python train.py --hidden_size=192 --router_score="softmax" --balance_loss=0.00758 --balance_bias=false --tie_word_embeddings=false --optimizer="cautious_adamw" --beta2=0.95 --batch_tokens=65536
Below are experts of layer 5 (counted from 0) of a mixture-of-experts language model. Rows are named router (the router's row for the expert), up (a neuron's input weights, with its number) and show model dimensions 0-191. Each number is 200 + 30 x the weight over its row's rms, rounded and kept within 0 to 999.
Before each expert's rows: a language model's description of what the expert responds to; "gets" lists some tokens that make up at least twice as much of what it gets as of all text. This comes from a sample of Wikipedia text that the model never trained on. Tokens count by the router's weight.

# expert 32
What it handles: Transitive action verbs. Main verbs and verb endings taking an object or clause in narrative prose, such as wrote, gave, helped, suggested, produces, charted.
gets: " that", " with", "ing", " of", "ed", " to"
router,165,182,158,230,147,192,197,162,132,199,247,207,259,237,171,232,214,163,172,236,231,180,220,225,173,205,188,165,158,234,214,187,180,193,149,209,162,149,204,156,149,190,181,221,248,199,159,215,227,159,197,213,219,205,212,199,144,185,217,123,187,238,188,198,204,161,134,203,172,220,139,161,225,171,178,174,252,209,240,174,256,189,189,167,240,167,199,203,175,180,206,191,213,187,224,174,218,132,208,165,205,193,209,234,194,237,218,173,165,246,237,236,212,205,175,218,217,214,151,172,187,185,213,143,193,204,144,253,191,170,212,244,147,219,202,206,251,235,156,192,210,214,182,225,212,225,187,205,177,150,248,201,232,203,206,222,216,206,211,224,184,227,233,145,236,208,172,247,206,205,185,232,223,222,223,178,176,225,171,166,161,254,178,182,194,221,233,198,214,180,234,220
up6,207,210,122,199,243,197,257,209,259,189,262,170,224,218,237,183,224,197,154,178,214,226,194,177,196,159,194,203,211,206,199,252,175,207,240,187,181,187,149,169,224,200,210,195,167,221,233,184,160,179,186,214,163,177,201,223,156,223,222,212,180,189,202,197,198,226,174,205,150,211,197,216,191,192,202,209,181,200,193,191,172,200,210,206,220,151,192,252,172,208,171,151,152,179,183,201,202,187,153,213,282,165,245,230,203,210,193,110,251,162,218,173,190,165,237,221,217,206,131,257,184,145,176,207,208,193,138,163,214,160,166,188,212,193,214,151,178,179,211,190,195,233,204,257,191,189,108,211,208,226,178,179,177,223,230,170,193,175,211,210,201,180,198,247,208,196,197,151,229,172,218,143,215,164,145,252,213,174,254,207,204,266,178,221,196,176,253,205,221,209,180,197
up7,172,230,184,213,227,194,226,214,190,151,195,205,234,169,190,191,210,241,159,226,151,211,228,168,202,215,197,231,200,198,204,218,182,163,241,185,214,225,201,154,203,181,208,183,163,169,196,222,177,215,167,162,185,208,159,208,193,264,201,222,199,223,202,199,185,173,168,185,207,201,215,190,142,169,191,263,256,185,193,155,213,142,234,205,219,243,166,237,156,184,190,189,187,221,244,152,168,165,168,212,188,227,236,172,167,326,211,220,231,199,170,146,167,181,214,240,224,204,149,217,244,212,164,170,195,197,226,207,159,227,187,205,201,208,210,244,211,200,200,178,242,209,97,168,163,282,242,178,195,201,246,210,187,216,192,163,203,163,153,204,231,193,229,178,258,198,169,228,233,274,186,171,173,145,186,171,207,222,182,188,206,205,211,211,210,196,214,226,194,225,219,206
up8,207,200,197,198,202,169,238,176,136,191,255,214,233,190,158,213,210,171,190,141,242,195,177,228,182,195,195,171,222,161,166,182,148,222,197,205,176,227,215,266,175,190,210,177,211,222,173,168,178,217,200,202,156,183,182,186,156,208,235,172,238,141,195,209,171,198,221,223,182,231,139,156,230,202,188,174,195,151,215,220,157,267,191,222,187,177,202,189,206,208,154,200,225,212,260,172,285,255,233,205,241,219,211,227,202,241,166,190,195,203,228,210,204,183,211,209,159,216,144,128,184,210,204,174,210,186,196,200,213,216,166,135,173,225,180,179,228,115,184,221,231,235,185,182,217,261,231,147,238,225,161,179,206,225,206,201,192,187,183,159,190,136,142,206,192,212,205,207,235,184,178,187,184,195,182,182,147,146,210,221,257,196,196,158,200,160,213,167,173,153,224,202
up9,175,252,175,157,185,185,213,207,162,192,262,243,236,233,164,190,209,221,229,176,186,212,218,195,165,185,191,165,161,201,240,160,200,195,243,168,236,138,190,237,190,203,154,213,235,183,168,184,226,223,202,222,175,202,189,159,225,200,257,211,228,193,214,233,157,195,195,207,236,273,218,203,211,158,191,209,251,203,268,213,200,149,219,178,214,199,199,236,137,204,200,205,178,194,156,207,232,222,196,193,190,124,165,224,161,215,178,214,151,213,181,249,245,195,134,214,237,190,222,141,205,172,212,221,214,205,177,198,213,171,230,220,201,226,165,225,207,213,183,195,173,215,193,302,162,184,219,145,232,149,207,215,239,205,234,157,190,228,180,189,150,181,199,194,271,211,193,210,181,258,185,211,199,196,208,120,208,219,236,159,169,195,203,185,203,224,183,160,189,200,161,203
up10,177,191,139,169,212,226,231,201,202,177,192,189,166,210,177,209,157,200,219,248,166,191,215,178,175,179,190,193,179,206,192,165,140,176,220,168,223,190,189,193,159,213,231,220,197,147,214,175,181,213,182,166,194,249,191,240,245,239,197,194,163,207,221,230,153,201,166,243,181,170,184,169,193,147,225,186,253,214,181,164,250,244,170,164,252,185,187,206,178,204,174,185,156,230,172,210,184,168,179,267,189,233,209,186,196,203,228,235,170,235,257,217,203,175,143,174,154,180,199,148,185,181,215,165,218,153,184,238,174,231,189,181,202,214,199,187,213,210,177,162,213,217,171,204,213,197,180,163,174,149,222,177,225,150,221,168,277,228,181,171,201,223,203,176,219,155,178,246,209,191,210,222,230,142,179,206,138,201,191,182,208,267,199,300,199,294,223,205,182,206,196,221
up11,194,201,215,206,205,264,212,129,162,176,205,244,256,153,142,189,202,202,182,203,203,197,198,232,142,175,191,210,233,225,172,202,170,240,213,231,229,226,199,173,193,223,178,207,199,177,221,190,229,192,215,154,159,205,217,198,182,249,182,161,184,181,221,244,182,213,141,183,172,191,219,155,240,155,198,239,275,192,208,200,212,183,206,163,186,189,243,217,184,213,237,205,188,207,169,111,224,156,240,195,173,220,210,237,183,158,188,194,153,190,183,174,210,201,225,219,218,209,141,190,263,141,183,203,202,210,265,243,217,205,212,249,227,164,185,242,213,212,233,148,211,229,189,201,208,189,232,195,201,219,192,166,199,154,199,183,203,184,180,214,183,261,176,190,159,193,124,253,220,207,161,207,214,209,147,206,220,169,201,231,169,203,203,121,231,171,176,232,204,147,249,190
up12,149,192,226,213,213,159,198,253,202,179,256,190,120,195,274,230,200,201,220,223,179,246,205,129,135,188,203,252,247,191,211,192,224,208,198,205,210,214,155,200,179,199,202,208,199,149,237,171,149,220,202,182,222,186,182,187,208,173,264,212,175,180,236,215,201,244,265,194,295,218,149,206,184,139,226,195,194,188,166,193,197,207,218,242,213,237,194,181,173,202,197,179,183,196,141,199,246,200,168,215,195,223,240,193,190,194,214,235,222,162,161,207,234,218,183,215,159,208,195,174,209,148,221,233,220,238,145,199,218,235,208,177,202,203,191,190,192,243,239,176,202,210,156,174,248,208,237,172,200,232,180,193,185,196,201,171,196,202,128,159,228,216,230,228,190,202,244,224,211,160,243,209,201,145,163,195,209,167,229,187,196,158,204,197,231,252,207,207,168,194,188,280
up13,191,194,168,194,207,209,171,200,189,182,235,148,238,214,196,204,199,254,238,197,132,219,272,214,140,209,204,182,168,243,177,191,185,178,158,171,166,183,220,200,181,187,209,206,211,221,178,147,213,194,191,159,166,202,193,195,216,234,240,198,222,186,228,227,166,207,151,189,173,226,182,212,204,184,210,185,239,204,233,120,177,218,181,184,260,190,206,202,189,192,190,158,179,184,230,199,144,145,180,182,237,213,250,277,226,184,182,242,227,213,200,235,214,187,229,140,190,240,145,258,237,244,166,206,189,180,206,202,217,209,152,253,177,182,179,173,203,255,200,209,244,197,134,188,190,197,192,234,178,197,265,237,226,209,217,176,147,174,180,179,208,209,246,150,198,204,212,187,211,211,224,132,276,177,159,221,202,225,170,150,223,246,204,169,201,194,221,221,192,237,220,182
up14,252,210,230,202,175,176,225,140,185,198,244,195,235,170,253,189,175,219,222,157,200,172,198,207,158,173,242,165,248,149,204,199,155,210,226,230,201,182,186,156,229,204,187,187,217,220,193,161,203,170,214,232,155,217,202,185,114,199,158,210,292,204,221,218,171,214,213,194,200,221,246,217,202,211,204,220,254,209,222,206,213,199,248,188,161,207,207,157,248,216,189,156,227,206,203,191,154,239,269,193,141,203,208,173,196,217,163,248,206,203,246,201,142,170,227,224,198,207,169,211,253,247,229,203,237,173,199,266,206,202,220,163,252,198,138,219,212,184,213,162,246,179,166,255,234,235,190,172,228,168,181,202,191,196,180,201,224,206,193,221,215,205,119,185,204,229,167,222,188,213,158,219,213,200,228,194,217,229,229,210,240,209,213,176,197,167,198,215,195,168,148,133
up15,152,205,253,221,153,190,230,163,182,203,254,178,223,167,163,235,199,223,163,154,217,187,246,194,140,186,204,158,169,207,201,200,197,223,199,245,205,247,195,229,159,170,208,183,257,167,171,187,186,210,214,187,209,176,185,183,157,222,197,174,197,194,195,205,199,189,128,198,232,239,161,151,173,181,198,199,216,181,203,207,168,232,222,157,178,182,185,233,188,223,188,189,194,211,273,206,242,219,163,186,233,264,171,217,230,251,147,224,171,203,232,175,206,214,191,218,179,269,97,182,225,220,209,171,204,200,243,191,223,176,170,146,214,259,179,183,225,226,173,239,209,202,181,172,203,226,205,211,220,177,215,142,194,190,186,211,180,157,153,216,141,170,205,154,203,195,161,226,231,232,169,231,213,203,167,135,161,144,162,182,174,176,169,169,199,168,238,206,172,195,201,199
up16,205,197,207,180,178,186,213,172,193,235,232,164,237,220,175,209,221,180,229,181,179,167,244,148,178,180,160,141,164,210,185,211,162,175,111,183,192,163,198,225,150,153,178,192,229,203,181,162,239,135,201,199,196,152,203,147,191,201,157,177,193,182,204,229,190,179,58,227,204,200,188,194,157,180,242,211,257,199,228,179,238,207,196,154,192,198,177,249,162,218,169,172,189,193,260,231,184,171,183,184,195,207,167,211,214,152,188,247,177,251,188,227,187,181,175,164,218,202,165,212,235,194,183,176,220,208,211,234,232,168,179,260,169,198,185,187,268,242,156,235,207,213,160,225,172,203,243,220,188,164,201,201,235,190,221,200,149,182,188,187,180,175,211,142,201,167,252,207,210,205,164,177,211,169,212,181,214,214,185,190,199,225,193,197,179,165,221,154,167,211,218,234

# expert 29
What it handles: Identifier codes and numbers. Digits and letters inside codes and identifiers such as UNII codes, ISBN numbers, serial numbers, coordinates, and abbreviations like TV, BN.
gets: "1", "2", "-", "3", "4", "6"
router,163,193,169,222,159,229,197,206,194,168,257,245,244,212,190,238,253,196,170,209,242,165,176,273,179,209,257,193,194,266,214,189,166,216,179,229,182,184,232,163,179,214,172,245,255,211,200,245,235,180,184,203,232,241,198,194,174,159,232,153,181,199,167,180,199,172,188,165,180,211,191,198,241,171,194,171,252,225,229,164,222,210,172,186,261,174,204,183,167,146,230,243,214,191,213,175,237,195,191,172,216,200,209,227,245,211,190,170,204,223,239,206,226,247,187,223,218,223,178,181,178,167,219,184,173,237,199,223,199,141,203,223,162,221,214,228,218,196,180,197,195,236,229,233,250,237,182,233,186,193,233,242,252,232,155,217,228,228,251,225,181,231,206,189,221,228,162,219,218,193,177,205,209,266,209,150,152,225,175,144,180,236,185,141,139,238,230,238,204,161,244,193
up8,201,205,176,240,208,152,207,206,158,174,159,227,189,237,212,220,189,133,193,267,227,177,183,200,225,221,215,204,211,264,194,179,204,193,215,219,216,181,203,205,173,169,148,194,200,170,226,192,283,164,201,195,195,218,180,185,193,204,284,206,179,226,180,158,206,203,214,180,213,221,224,223,175,243,221,147,240,226,230,155,145,192,168,199,222,243,190,184,162,125,192,213,160,193,168,216,228,225,144,206,175,155,231,245,223,218,180,211,173,222,181,160,219,218,200,207,237,238,232,232,194,168,180,213,209,223,215,189,220,171,206,205,210,174,246,193,173,214,198,169,176,158,229,163,236,176,190,264,206,211,234,189,186,198,166,201,177,151,173,240,179,261,200,178,162,279,190,170,175,215,161,256,182,258,169,249,189,209,192,192,214,180,209,163,186,142,254,186,183,192,264,189
up9,172,259,123,223,180,198,171,200,218,181,226,205,195,214,207,159,183,208,202,211,245,229,188,207,226,189,188,171,216,253,199,213,224,214,154,231,180,237,147,185,152,169,198,204,178,192,223,239,186,203,253,180,298,218,192,183,158,139,256,144,219,201,189,160,201,212,225,244,173,234,186,179,173,215,203,146,169,231,218,190,205,195,222,232,224,197,217,209,203,147,185,210,218,223,208,229,243,227,176,178,193,234,202,231,251,177,188,176,148,205,238,196,268,222,220,189,174,179,233,230,222,213,154,203,155,276,194,217,218,183,160,173,203,197,227,139,192,170,201,216,232,184,180,177,239,192,224,248,162,239,221,204,150,165,194,205,180,163,178,199,207,258,210,180,234,206,177,202,176,171,197,179,165,278,178,241,195,183,200,196,232,179,219,160,208,137,196,228,244,182,163,224
up10,238,200,194,215,228,232,154,191,218,172,214,172,205,174,211,222,225,183,202,181,190,205,202,255,169,189,180,201,198,231,237,136,200,180,195,154,184,247,160,182,214,132,163,280,155,169,182,193,233,199,226,209,193,183,159,167,263,158,214,189,193,212,241,206,225,192,232,203,237,190,172,190,161,192,234,160,189,198,196,189,206,199,215,206,237,238,191,163,197,206,158,181,178,247,157,192,198,201,233,204,183,202,208,217,205,177,174,238,206,205,184,216,160,180,178,165,194,249,88,227,206,217,176,243,157,222,176,133,221,249,182,211,212,247,227,222,217,195,224,169,201,237,198,237,236,179,122,188,238,224,182,232,202,150,171,205,206,240,248,180,202,171,209,145,166,215,264,148,212,188,220,235,265,202,212,220,208,161,218,161,171,194,221,160,181,204,245,164,184,225,216,181
up11,224,192,225,205,230,205,213,182,198,180,201,181,191,164,179,185,191,201,176,181,230,172,176,180,186,194,196,180,204,222,217,112,222,211,223,225,204,243,178,232,220,195,202,290,148,169,204,200,227,163,216,214,197,215,208,224,225,134,200,237,211,184,198,178,200,207,210,197,158,198,191,118,250,188,217,179,250,224,168,196,117,212,229,205,260,204,176,191,186,197,226,134,196,213,152,234,196,214,199,238,201,180,230,214,229,189,176,208,148,165,215,185,257,187,161,180,178,215,247,168,195,189,228,219,193,284,179,240,250,174,175,252,185,191,187,213,198,201,209,186,208,200,165,192,184,171,238,208,104,203,223,233,263,151,191,217,210,195,144,201,223,186,203,151,167,218,194,169,140,184,161,227,188,236,167,264,219,190,246,188,205,193,234,148,172,180,177,197,186,201,233,192
up12,165,198,177,155,143,215,205,229,251,227,184,195,241,222,163,149,198,202,232,203,197,159,164,218,201,225,162,166,244,226,230,256,187,159,194,136,171,183,183,208,165,156,243,230,223,167,210,220,183,225,237,223,216,220,267,191,167,170,186,178,239,204,122,217,167,207,219,196,210,157,207,222,225,208,131,256,162,226,197,201,190,214,253,223,209,171,215,234,178,131,188,200,229,189,255,212,212,188,189,210,233,223,213,198,212,156,215,127,204,213,283,202,251,214,181,181,146,152,208,241,209,187,199,178,180,182,237,179,209,181,185,144,205,196,197,215,190,186,208,197,194,230,201,193,162,214,135,240,216,190,283,231,183,182,221,186,140,225,233,183,250,174,180,169,195,192,214,214,240,196,179,221,174,199,167,191,202,180,233,188,249,228,173,209,197,168,207,224,184,181,216,200
up13,199,261,182,176,216,166,205,225,197,235,197,224,166,187,199,242,220,218,179,209,277,245,212,233,222,211,198,222,205,226,220,248,139,217,207,202,179,220,210,202,222,235,160,210,219,173,174,231,260,214,141,143,232,228,198,222,194,195,170,214,197,219,184,164,177,203,190,201,219,193,214,202,222,165,178,218,250,191,156,231,256,200,204,207,269,233,218,231,172,134,233,198,218,253,186,195,222,195,283,178,231,209,228,168,223,248,201,180,258,194,199,161,194,232,207,230,187,182,167,193,185,234,205,172,174,195,262,205,226,162,142,212,217,219,197,272,158,179,202,237,183,223,213,191,195,234,145,182,186,182,154,226,240,184,197,179,188,231,261,250,167,231,196,198,198,207,198,262,191,299,184,189,190,197,197,212,190,216,243,201,220,199,166,193,211,177,179,183,211,185,271,210
up14,228,127,192,226,152,206,243,172,203,169,221,213,248,202,224,207,219,191,183,232,235,205,252,227,202,199,270,213,188,208,188,238,201,188,181,198,215,248,209,189,243,164,235,171,216,210,226,199,218,202,232,203,175,215,204,184,191,205,188,198,257,209,207,246,163,234,145,188,146,186,203,197,161,250,225,157,232,242,174,187,202,255,182,194,128,167,232,214,257,150,219,212,238,198,235,225,237,200,224,223,204,205,240,216,200,183,221,221,234,205,231,173,235,221,230,215,197,211,206,93,188,198,186,200,195,201,204,223,161,201,215,193,190,187,193,162,231,172,174,204,180,170,195,231,259,228,201,173,196,211,207,222,202,278,176,227,150,151,179,199,235,241,175,239,218,295,208,254,189,185,239,225,219,196,179,151,188,192,200,225,190,189,262,175,166,190,206,196,188,204,258,149
up15,186,189,197,206,192,152,167,210,211,185,251,174,213,198,235,192,181,234,142,186,215,197,188,147,220,237,193,219,227,216,194,240,152,271,189,206,214,135,272,206,235,275,202,209,214,201,185,248,206,238,206,228,171,199,242,190,213,220,201,174,207,186,139,208,181,137,198,167,187,184,218,201,164,211,183,225,184,182,241,210,214,229,198,195,272,235,168,213,178,172,278,138,195,217,181,192,185,169,261,169,219,204,197,188,208,255,198,170,217,192,190,203,174,185,221,150,181,201,257,214,215,139,170,193,206,201,230,233,227,218,259,181,172,175,234,262,232,241,175,200,156,215,206,167,187,193,168,257,210,126,233,168,227,193,160,167,225,171,201,207,207,171,210,227,240,187,259,227,213,186,179,192,188,194,220,191,190,173,205,215,166,201,240,235,160,200,200,215,153,145,209,204
up16,178,100,238,221,191,208,176,176,180,137,192,195,185,207,240,228,233,156,203,179,235,222,225,189,201,239,238,222,194,216,168,202,191,207,113,199,202,163,203,231,237,202,196,172,217,277,192,194,194,211,163,154,206,199,169,215,214,173,185,162,226,202,243,216,167,188,202,188,240,188,216,213,219,214,213,180,149,191,172,157,200,230,222,250,200,246,207,217,216,211,240,199,208,232,186,203,218,218,193,183,231,155,177,219,247,202,197,182,198,211,168,201,230,244,239,233,186,187,202,153,199,199,235,235,212,245,157,173,180,91,192,211,228,239,196,183,279,197,230,193,235,223,204,165,187,208,166,179,161,233,194,162,224,215,144,214,208,206,242,193,159,211,162,206,236,193,206,251,198,202,215,202,177,235,183,158,167,271,234,244,224,238,165,232,160,214,190,247,179,155,184,196
up17,217,247,182,190,227,236,254,204,221,205,193,154,236,171,168,196,228,189,206,218,212,185,174,161,148,206,235,166,216,272,205,193,193,193,245,192,174,151,201,225,267,194,228,206,197,173,200,189,187,250,206,165,228,216,210,199,255,175,181,196,274,197,176,179,160,153,207,186,205,223,212,200,185,207,231,179,228,187,199,238,206,213,204,217,222,218,194,226,141,118,216,237,219,222,167,171,134,229,200,183,195,187,211,175,209,209,194,177,255,225,181,221,202,242,203,214,231,197,228,204,230,256,196,174,223,215,230,225,216,124,173,223,165,198,174,158,246,185,201,160,246,222,222,203,229,176,234,160,229,220,181,192,176,208,203,189,185,132,228,193,240,196,181,204,220,252,234,156,230,142,223,182,172,226,181,207,115,206,171,212,232,219,177,204,214,232,175,290,184,187,239,240
up18,252,128,262,276,162,212,199,199,148,168,258,213,190,207,236,203,223,170,198,189,195,234,177,233,185,228,172,206,201,255,171,159,197,167,140,187,211,186,171,156,214,173,173,174,221,237,214,170,168,173,244,165,231,216,178,152,186,195,220,167,182,182,222,248,197,191,177,205,176,157,186,219,214,229,243,196,189,234,174,178,207,236,215,207,159,184,213,162,233,232,208,233,181,188,221,172,183,192,180,229,223,205,202,211,208,203,209,211,203,192,198,190,187,248,218,232,197,234,182,159,200,203,240,183,126,215,211,215,158,218,245,161,197,195,173,184,189,158,174,168,212,207,224,226,206,216,175,179,157,217,192,213,188,253,265,268,214,140,159,265,147,244,217,218,198,166,187,246,200,189,200,186,218,175,200,162,146,193,201,163,212,209,219,169,224,269,205,273,205,265,193,200

# expert 39
What it handles: Verbs and compass words. Past participles and verbs after was/is/were, like led, won, located, moved, plus North, South, East, West.
gets: "ed", " South", " North", " used", " won", " West"
router,173,141,203,199,144,191,172,145,173,215,241,239,229,218,174,262,202,186,154,189,232,181,193,211,182,246,230,194,166,205,217,207,199,232,172,191,154,182,224,194,184,192,161,212,256,213,175,240,198,188,211,232,212,206,242,246,169,190,224,143,160,208,171,142,229,175,153,158,203,226,202,200,222,133,190,174,235,203,205,174,209,181,207,194,249,174,160,177,148,171,249,199,207,178,230,143,211,171,230,151,232,170,210,243,241,227,222,177,172,221,219,228,223,228,200,199,223,189,184,176,185,145,197,187,137,203,148,220,178,154,215,253,190,240,230,273,254,216,171,217,172,241,234,200,207,198,189,207,162,149,250,213,234,211,202,235,216,212,235,192,183,194,233,199,222,212,151,199,224,200,191,193,261,207,239,169,165,235,167,196,191,201,163,169,175,229,181,208,256,177,232,224
up6,222,155,200,206,191,219,222,178,199,177,228,168,158,209,157,213,174,176,211,164,183,205,173,200,188,203,208,181,218,164,268,249,235,180,190,201,233,181,158,236,198,188,193,188,209,193,162,211,215,241,171,181,171,212,211,264,134,193,210,196,265,181,208,213,180,246,149,213,183,210,200,206,214,159,156,176,195,205,210,222,219,187,195,204,254,145,243,205,254,152,170,249,213,148,231,211,176,195,223,154,162,207,181,245,181,263,210,199,143,185,252,212,214,259,223,227,167,204,199,164,148,200,191,291,156,208,183,187,169,212,202,237,199,223,170,205,209,193,212,216,221,163,173,183,165,165,221,218,181,240,227,177,264,251,177,204,208,174,209,221,198,180,183,181,204,240,246,157,232,211,199,153,157,214,148,199,206,229,196,224,188,188,179,132,174,227,167,195,265,254,196,203
up7,207,184,210,125,183,185,209,206,230,206,281,220,246,197,198,198,175,194,223,200,222,165,200,160,223,190,195,213,163,201,159,141,188,172,271,199,225,209,178,199,186,215,127,200,238,205,216,206,212,193,186,215,191,180,186,215,173,240,263,234,189,228,171,195,219,180,177,171,168,169,184,167,209,162,224,206,255,219,217,236,203,188,198,207,195,226,253,188,146,178,241,182,170,190,234,226,161,187,201,201,233,220,213,271,202,186,216,157,140,189,188,181,165,189,169,203,208,241,211,191,204,160,239,153,166,181,185,231,151,101,166,185,233,170,194,212,241,254,220,213,144,189,175,179,236,188,193,173,206,197,234,246,226,213,213,206,217,217,201,185,179,190,249,224,238,215,236,174,215,194,176,216,274,226,189,201,179,238,201,171,126,190,215,201,214,227,163,211,272,239,160,192
up8,188,190,192,211,176,180,175,195,127,186,168,188,208,230,155,244,200,224,228,196,243,197,197,207,199,256,208,196,207,189,246,206,195,183,147,165,178,177,269,217,217,172,147,218,207,181,182,196,216,209,194,173,186,169,211,188,222,177,188,164,215,202,223,164,233,200,159,217,178,192,202,213,162,175,189,149,236,172,205,212,176,207,189,203,214,190,177,234,269,174,204,208,278,154,204,177,239,149,217,183,142,140,152,200,169,201,173,243,219,216,226,204,202,194,219,198,154,208,168,157,166,216,171,243,143,189,142,167,225,198,225,189,200,193,250,155,233,139,214,181,209,184,232,192,200,212,227,234,209,204,196,218,214,224,229,243,200,239,198,175,212,143,135,167,219,286,194,256,198,220,199,212,236,201,209,188,137,259,207,223,230,244,238,191,203,236,172,186,165,199,269,175
up9,188,221,191,159,186,202,175,199,227,182,258,203,175,173,245,238,181,150,185,197,207,234,154,242,140,183,223,195,236,214,171,193,169,222,237,151,196,205,186,268,152,252,200,160,190,178,187,196,214,203,188,221,197,212,182,244,185,249,193,180,219,213,189,203,186,211,152,218,224,217,227,265,218,182,246,194,231,181,208,224,246,199,201,182,272,200,179,174,116,203,164,177,167,199,181,152,173,176,238,197,196,181,198,248,251,180,215,186,165,195,188,237,181,222,190,155,205,182,213,257,248,182,187,209,173,174,171,160,169,145,192,248,207,184,218,155,150,222,190,191,227,152,201,218,231,255,166,191,174,169,200,231,196,220,228,180,195,188,228,141,226,156,239,215,129,208,163,149,238,204,237,201,264,210,158,178,175,174,198,165,214,162,202,200,206,158,192,218,207,176,165,227
up10,142,181,194,168,230,202,144,160,171,229,164,252,176,214,202,247,221,220,177,164,190,221,221,186,227,178,233,258,208,170,199,141,153,192,159,269,228,212,246,214,220,176,187,203,185,200,216,195,209,180,206,231,233,177,241,198,204,198,179,180,181,171,208,177,194,229,192,203,239,182,212,173,205,169,220,218,232,152,238,216,227,171,209,210,241,229,128,218,173,178,225,223,200,247,195,182,201,230,164,138,184,203,225,167,201,212,195,211,151,212,125,194,188,247,187,202,187,169,176,233,223,165,174,215,145,202,214,257,258,232,200,207,208,263,198,226,144,180,141,210,215,223,231,173,204,220,236,220,214,152,194,209,228,168,192,175,199,206,272,211,197,210,251,93,189,213,188,163,212,226,224,201,216,156,239,246,209,191,177,238,231,210,200,204,199,180,214,213,146,196,233,210
up11,194,260,207,220,106,190,218,145,175,211,245,249,204,200,191,198,214,181,150,221,236,239,231,216,227,273,217,169,169,160,197,206,191,214,172,182,197,222,174,216,170,181,232,214,192,173,141,226,183,176,202,200,172,184,171,145,216,196,160,181,243,275,198,220,201,157,203,211,187,192,242,236,143,222,156,164,228,182,215,200,153,219,215,223,194,240,155,213,216,219,237,178,226,208,197,144,234,173,167,230,172,138,209,151,212,181,187,240,237,210,185,196,173,154,166,187,163,183,206,173,246,179,197,182,144,174,181,220,203,225,186,146,190,190,215,159,185,184,186,199,183,218,194,177,230,216,187,198,212,105,200,200,179,191,186,222,168,230,163,204,194,227,233,253,192,189,116,178,206,204,194,261,196,190,219,226,210,192,179,188,134,191,174,232,214,212,194,217,162,166,168,207
up12,266,241,241,218,194,206,213,223,176,200,172,230,151,235,176,173,219,220,166,163,217,219,218,195,171,220,151,162,208,193,183,212,207,263,196,259,205,190,221,199,206,187,153,229,246,269,203,164,189,174,234,198,235,156,213,229,194,197,162,202,201,194,237,188,232,211,218,158,141,246,201,231,191,201,292,210,176,180,213,188,230,166,204,214,243,182,168,225,215,215,225,221,226,258,177,232,224,228,184,219,227,238,269,215,240,228,206,212,213,188,226,191,217,188,209,248,192,181,160,245,234,204,158,246,172,229,214,193,212,219,190,207,233,259,186,222,237,169,147,214,200,254,188,260,179,190,204,193,170,232,212,239,157,255,212,249,230,210,218,206,176,230,201,190,224,189,247,201,153,221,214,147,178,218,227,235,135,188,210,212,253,215,186,160,170,191,213,187,259,215,213,208
up13,182,148,144,220,141,197,213,182,218,168,222,200,211,135,185,231,198,185,198,208,259,210,160,211,208,235,204,220,220,219,242,189,160,226,247,138,221,287,191,220,204,234,195,193,144,210,177,157,213,184,199,257,182,211,145,188,203,180,250,191,284,179,244,238,145,185,214,187,221,187,163,223,170,163,234,189,205,184,183,251,189,220,221,235,213,212,262,177,180,182,189,162,202,205,194,180,178,170,272,208,239,208,184,164,230,221,150,186,128,242,218,170,167,243,224,150,188,154,198,218,240,187,194,147,201,176,221,200,158,179,204,225,206,199,183,147,213,216,201,197,229,166,166,224,229,227,202,196,225,203,208,208,239,187,230,198,167,186,206,181,202,208,181,234,152,189,187,193,220,171,219,147,242,194,161,196,171,169,228,161,228,184,181,157,197,243,170,227,198,182,192,165
up14,217,217,222,182,210,158,214,215,162,232,222,176,150,259,132,175,209,171,152,160,224,167,204,176,188,142,242,159,172,194,144,218,196,202,184,235,199,241,241,213,166,228,208,186,232,180,206,174,200,234,237,238,195,157,222,208,160,166,248,181,222,194,197,169,169,220,226,190,198,247,171,193,218,168,292,238,213,188,214,211,139,223,209,185,217,179,195,211,153,192,213,238,191,271,218,217,275,195,233,204,230,207,211,164,187,171,183,241,226,187,222,263,178,195,194,174,205,197,190,201,228,147,217,189,199,210,171,188,239,205,260,257,163,214,213,161,213,190,176,253,223,145,231,170,204,153,218,194,205,219,231,191,204,207,221,202,185,235,192,192,187,202,158,182,232,192,160,205,252,171,137,175,231,222,151,205,222,189,209,231,202,224,156,217,193,256,179,174,189,152,186,247
up15,243,189,196,214,178,202,178,209,219,192,200,218,201,207,143,185,201,196,186,168,226,161,230,172,205,222,192,205,157,145,253,136,232,192,136,196,174,219,216,187,227,178,168,200,157,180,223,203,249,171,216,183,181,226,215,243,211,137,194,143,184,187,242,183,194,154,190,194,165,221,216,185,155,187,141,184,154,218,164,218,187,254,249,213,222,195,133,179,210,207,184,210,165,194,246,167,230,183,220,150,159,248,166,254,210,209,209,241,177,220,209,203,211,195,214,203,203,183,163,195,174,177,182,199,135,206,184,181,188,170,165,209,229,172,229,258,225,160,157,196,225,236,205,167,175,177,230,199,147,233,189,152,199,225,181,209,257,192,190,248,240,142,179,146,179,192,234,152,187,182,235,173,214,263,217,281,185,179,214,256,230,197,190,169,157,213,196,182,205,203,218,226
up16,175,204,233,243,214,233,172,146,201,174,168,189,199,194,162,181,196,111,258,240,172,248,216,227,193,192,175,198,167,227,165,198,212,245,194,174,221,192,198,189,220,222,206,216,184,220,185,244,231,214,189,183,221,200,197,213,227,150,173,162,219,211,187,191,216,227,151,172,199,137,207,218,205,175,157,168,243,214,186,202,245,183,199,235,226,212,184,210,242,184,177,147,195,247,185,221,173,220,177,234,208,174,195,219,156,197,274,186,264,188,183,310,188,222,199,172,154,176,172,200,187,225,269,162,225,206,213,195,206,168,192,205,208,168,189,200,231,192,200,157,226,194,173,199,161,195,220,166,218,183,242,192,191,204,168,182,250,199,210,178,183,278,154,241,215,181,166,266,247,204,204,227,201,177,202,216,154,266,194,237,210,290,197,210,212,227,196,215,194,242,199,210